Experts of a small language model.
Experts: 160 experts in each of 8 layers, 96 SwiGLU neurons an expert, 4 picks a token, a softmax router.
Training: a variant of Adam for the experts, 878M tokens, 6695 steps.
Below are experts of layer 4 (counted from 0) of a mixture-of-experts language model. Rows are named router (the router's row for the expert) and show model dimensions 0-39. Each number is 500 + 40 x the weight over its row's rms, rounded and kept within 0 to 999. Numbers have three digits each.
After each expert's rows: "gets" lists some tokens that make up at least twice as much of what it gets as of all text. This comes from a sample of Wikipedia text that the model never trained on. Tokens count by the router's weight.

# expert 65
router:500515499453462440485526510453442499485534520452488534601510538448499490402485526503510545472523539457475433474520486501
gets: "ri", "é", "-", "ä", "ile", "our"

# expert 58
router:484488535455528585453510446570509514478483518501513491567571480506495418487478525513529485484458492522446601490505518488
gets: "ik", "uk", "m", "n", "h", ")"

# expert 111
router:512526514472534522522475588374489508510476478482532425487514543505459513510552433454514476482534472474461471474545486482
gets: ",", "),", ";", "\",", "—", ",\""

# expert 117
router:542488460514426437508452496552533435479524491527482427488478429511545503575581455465516469530564567508456461549530460566
gets: ".", " John", " William", " David", " James", " Michael"

# expert 12
router:462447468462547545554547534483465516505517461467549623391498405490450479557466541535501528530503501482531543484502511495
gets: "h", "sh", "et", "em", " well", "pl"

# expert 72
router:507459507465460560476477488510552459496554495464421502486520511546492463495553447587505475480511528514421489416435523498
gets: " |", " —", ";", " ", " –", " MF"

# expert 9
router:497487436437518559574530536421499474461473457498589459515497524580512512535536460529462476533492542464507468558481545498
gets: " and", " but", " with", " while", " including", " as"

# expert 13
router:506579557504488545519490556489512578549445474477503525524500496521495518510468484459524432458502493557495501500541467466
gets: "\n", ")\n", ";\n", "==\n", ".\n", "Scientific"

# expert 19
router:493485469577527485524491525440507513427538481469446544584519529500465543535496466464456464507537507541546497485494485456
gets: " –", " ", ",", " -", "\",", " ISBN"

# expert 6
router:480497501542466462533445488514489532518513434437609496495453489574451482528475476501472534518472530486579508458453477526
gets: " of", "°N", " September", " January", " August", " October"

# expert 139
router:491504513526513518472517544587511472471480531516429493468468453493479407499506459457448509514529471515545443505470495522
gets: " K", " H", " G", " J", " W", " N"

# expert 157
router:572439496509436466514492483507494499476537409522455534487469473515420564442498538473418463571503515412623541466610492459
gets: " |", "ur", " leading", " ten", " close", "anc"

# expert 138
router:510481411476489581525468477545497512480539519502507473501510411476510406447528534484504509519573486561506481517498457481
gets: " E", " Reg", "He", " Sp", " Tr", " Or"

# expert 91
router:508477485468520499527572492429448532477565434455491491440541471446469458548501518464465466558554435531505500484472519494
gets: "o", " cl", "op", " R", " B", "let"

# expert 152
router:493441503511430557499507546547517467491509468517525499507513492460531536507404540457521524528546486485484502462565467534
gets: " Cup", " football", " ", " Open", " tournament", " Championships"

# expert 101
router:452534495514541476478523498598542473569610468472514488564510506428514522494445513539525515544479409424530495445521426488
gets: "ar", "al", "il", " El", "at", "ak"

# expert 124
router:506499451486545507497405520600518478492506562543502524434503441467461525482560491467536524546539501486425468476450506478
gets: ")", "\"", "}", "e", "$", "ment"

# expert 145
router:544449551460502547483474532487454503500559509404533553450546495444505434487474515494570512524494495473506547528512497568
gets: "==", "===", "+", " back", "====", "St"

# expert 49
router:453437453502457511466572565504507493508483409525471472490479493569562437528531487524494567537558545520473492495470440471
gets: "i", " E", " Co", " se", " Ag", " Mat"

# expert 64
router:489565465485529564507484514510440449444495590451537499480466560487492490496475472493472449412468510467552460426514548496
gets: " and", " of", " in", " to", " from", " through"

# expert 63
router:513514546517420414432473488474527474461559569493470478517500498453498474600511540534502437444567503472516602487483539479
gets: "man", "son", "ne", "ey", "ton", " Jones"

# expert 114
router:483484500537512494510447484552580482475454514580564483477563530558444493478498467455505452495445559542532478472443509483
gets: " the", " his", "'s", " its", " their", " her"

# expert 57
router:455469485465537535444496511413465548491474549497457538516517558508533489390458501507419443474569528534414489482507537431
gets: "\"", " album", " song", "v", " single", ")"

# expert 71
router:489428529500436505503465526481541459509531597424473417512541515494503562498490502474525548571524488599479444488437458490
gets: "\n\n", " United", " (", " Mc", ")\n\n", " Mac"

# expert 86
router:529526537500477481480457515488536552496501557480587537554483528504488504501475499489494497509419447497507498480581443458
gets: " years", " season", " year", " time", " day", " days"

# expert 134
router:466481573503505477521512529529494489549514497442441521477489483442515510490477534507586409576511481467483507439477509475
gets: " ", "–", ",", "-", "op", " van"

# expert 46
router:492575531423439531508481489487487479534498560539536500490495458520525465499561488466465533510475479515561575532454428563
gets: "1", ".S", "20", "100", "10", " per"

# expert 24
router:519436519523455460537541544586524473462513481514507492560485553523428546504468431545527500503500501473464599528571534488
gets: " as", " won", " for", " made", " played", " joined"

# expert 128
router:481501560556555488532482503485526538455480469494491528481433480413470550494530468502480484546498460459637496511465426542
gets: "202", "201", "–", " still", "ac", "978"

# expert 94
router:520433518503545580519525502514499487532526473529501496492490433537517434496467547538503537498525507430492466525521385487
gets: ".", "/", "ec", "at", "et", "est"

# expert 100
router:474503478517528531484481502578514450479536457504423509476492530443485555566504448497530477479610457543487498539412551516
gets: "en", "ill", "ell", "hen", "ess", "est"

# expert 103
router:515514551537400485489573512531501533585480466523552513559515545458547433530491546517478555561517490501496483518590539487
gets: "On", " However", " Dec", " Sub", " All", " eight"

# expert 78
router:515465603551516439494454470489475476517572541493544496511471472472474512521484461541508482557486466483526453519529594504
gets: " A", " Th", " ", "A", " released", " early"

# expert 31
router:537507548438532449471550550456448542536562423435463488476560496578504504501606468504499523501447539598584496468441514430
gets: " p", " c", " P", " b", " t", "c"

# expert 127
router:457496488469530548497517503526497444538511487534536471475489518564477511496541461514484475526489487421562450518483504525
gets: " to", " after", " of", " not", " with", " After"

# expert 69
router:505514522514458489491475536466555458496588567541471543513477515477461479453512510529491545500485556464542374473497574428
gets: " ", " States", " China", " Australia", " France", " Africa"

# expert 82
router:541516526559491499503511512513571469536479525530550504510519530529529523541510469467506528532434486467509500560519495479
gets: " a", " his", " her", "'s", " is", " their"

# expert 80
router:555509528481468503519518479548508483496518497541441481451491531572480528465583478478523534507517525496483506458497499483
gets: " M", " T", " F", " S", "T", " C"

# expert 90
router:510513513485497435550523551515473543445485494487544543544464459498498507489466508479493467518464451500492501526578465441
gets: "000", " million", " $", " service", " total", " power"

# expert 118
router:546431467521507455481492479560521483512528455540522418457504467432469444565539491507401519515507481566461616519427547555
gets: "el", "ir", " Ash", "and", "au", "eb"

# expert 115
router:453480521448523467494519523534541575484535491565424585537482481504495537414469485546473494474582573421497588493534522579
gets: " No", " first", " next", " %", "Personal", " second"

# expert 42
router:523522541546485529503511439473501528438478477449509487445569419471431502471543486482489511485436429477518455473550451525
gets: "M", "S", "D", "R", "C", "T"

# expert 107
router:606530476467495510455469474501579526521505593445431527509486552431508449464478514552486435494579561557470522495572507484
gets: "i", "a", "o", "ai", "ov", "u"

# expert 60
router:485513504491477565495451504505510460509449430500463483497444539561535421523462532545476503558516509482518548448613564457
gets: "|", " |", " counted", "rav", " Hot"

# expert 33
router:497482489496509526556496501529444507501512481478463505501526474494487594484514490464444464469500567527523449485496530430
gets: ":", "=", " |\n\n", "===", "==\n\n", "\n\n"

# expert 153
router:532517482540465419436480485512540428473492516442383503511431525432463512509531510540475431544457574516506509448506452522
gets: "z", "us", "en", "ah", "ad", "as"

# expert 40
router:504489514423459558527440527498458500477510497531556479513461486520454485487542543495466506518518468492458497540500506530
gets: " at", " during", " until", " At", " Jan", "ay"

# expert 39
router:484563528463530510527448550592491509586506516445398485537482441580578405491482518507508504530520437525519525468460508513
gets: " |", " ", ";", "};", "*;"

# expert 28
router:546482487482470441474488572473516440571538450517368459454482487494467532498479547527475505509473553495580489450533426483
gets: ";", "ia", ",", " ", " II", "um"

# expert 120
router:481485463572514482490507524492483501521551528503566492537548545548501531533425510450525484533524485522473555455529527460
gets: " Born", " information", ":", " by", "°W", " Country"

# expert 110
router:477461516578441503600544490542451477496468527487530487517455491527460558486483470482526490511451508405455490524506540454
gets: "ed", " began", " due", " used", " continued", " held"

# expert 11
router:546530482492455494489558497495447427600519572410547439482541460550479562504549507509519513450478501531443491509454470494
gets: ".\n\n", "\n\n", "==\n", "===\n", " ==\n", "==\n\n"

# expert 89
router:563542549531514537533538509439502536523442534436460531493489541454522469499478422493465463433508523555528437505560542552
gets: " ·", "'\n", " #", "\n", ";", " ;"

# expert 4
router:488485482465389542587527528523463500558473496492559449435521502477529536477552480491550530446496529574487509495510485524
gets: ".", "R", "C", " above", "S", "L"

# expert 3
router:509478526560472496557514511569506498503485588474383491524491432485523459497487543494529522584477567487461505454483543489
gets: " ", " −", " +", " $"

# expert 142
router:484505518450516463513593497433434517550545447515509538456512434497507524496492540524458547489469511518501473514531459455
gets: "c", " Cl", " pl", "p", "-m", "cl"

# expert 156
router:499482493560464520542540461535505469456401569543550524499506483551447583482460454485457477497428514383487533530557572478
gets: "ed", " served", " based", "ated", " died", " located"

# expert 48
router:509495543522453500580517508523532512486496494557535466532414513570445524546454449554489490484456476457493533555501520511
gets: "ing", " with", " up", " in", " into", " how"

# expert 7
router:552512529523506463497489534505497487421559469466580506499450506419483518570489478498397474482493438457410490491495489488
gets: " in", " Street", " Park", "er", " Island", " Road"

# expert 14
router:546504514466508565483436501540501475523486524482480476501526580478500519537560438499476473552552490498481509473509552449
gets: " |", ";", ");", "%;", "\";", ".;"

# expert 92
router:505587494523477482456506517512527441452508464483443526489518502462554530481514539492437440510493487568542596473509551503
gets: "z", "ter", " Gold", "k", " Platinum", " Silver"

# expert 8
router:499504481495502588525483582487473541461423494435535497481492507560483499528482434479473549500512552461539502435486538556
gets: ":", "-", " =\n\n", " -", " •", " –"

# expert 16
router:488494512485508501491506512546525495437402461504564475485522514523470519527478487499470490467490529436512467480555504509
gets: " of", " by", " with", " from", " for", ":"

# expert 45
router:553521582505486466472482546467507540445470546500559512522508495471470576480486468514482456458501504459482506449473523463
gets: " Party", "ers", " Republican", " Army", "s", " Democratic"

# expert 151
router:447474504516508468506513463486448483527509529495496473479535554467533535579585508460496478544487507455517474526469517532
gets: " ", "ure", " Con", " Cal", " Miss", " text"

# expert 32
router:474492509531493472487539518425470473458510423514516481521514507571467541450579493526531489498542531484530481466468530521
gets: "is", " as", " called", "el", " Best", " |"

# expert 81
router:545540488532557541461465472463564484523469471469507476545552530518461498537523431505505451508602441448489476428521486484
gets: ",", " and", "),", " /", ";", " &"

# expert 75
router:407563525554571412430477516516525524475420501527528497534493493520555515464542434525543450542550551541542465477493470626
gets: "\n", ")\n", ".\n", ":\n", "\"\n", " Coordinates"

# expert 132
router:486485428501516501505521574563482491506500493515564471521507462596486516535517453489440485553516524407482517554483541475
gets: " that", " had", " has", " who", " have", " also"

# expert 54
router:494472535503494550537480488531514504491453534449487509558529525459465513493504453461524519488526486530469450529520477463
gets: " (", "^{", "(", " [", "/s", " (−"

# expert 122
router:499467598521507509457465541516485468494504434494549444495556538482495423555549472455474518489543454491499430415513523538
gets: " by", " I", " O", "ch", " Re", "w"

# expert 30
router:571521451464471460499494473482531513506503504443469530499539524478492576504524518435545449517577489471508520468514483458
gets: " University", "er", " member", " director", "ist", " President"

# expert 112
router:540496472522475524517488510476515499457500445474547496465481515524505527550406510514490470509450588463504486512502516553
gets: " of", " National", " Royal", " World", " Northern", " British"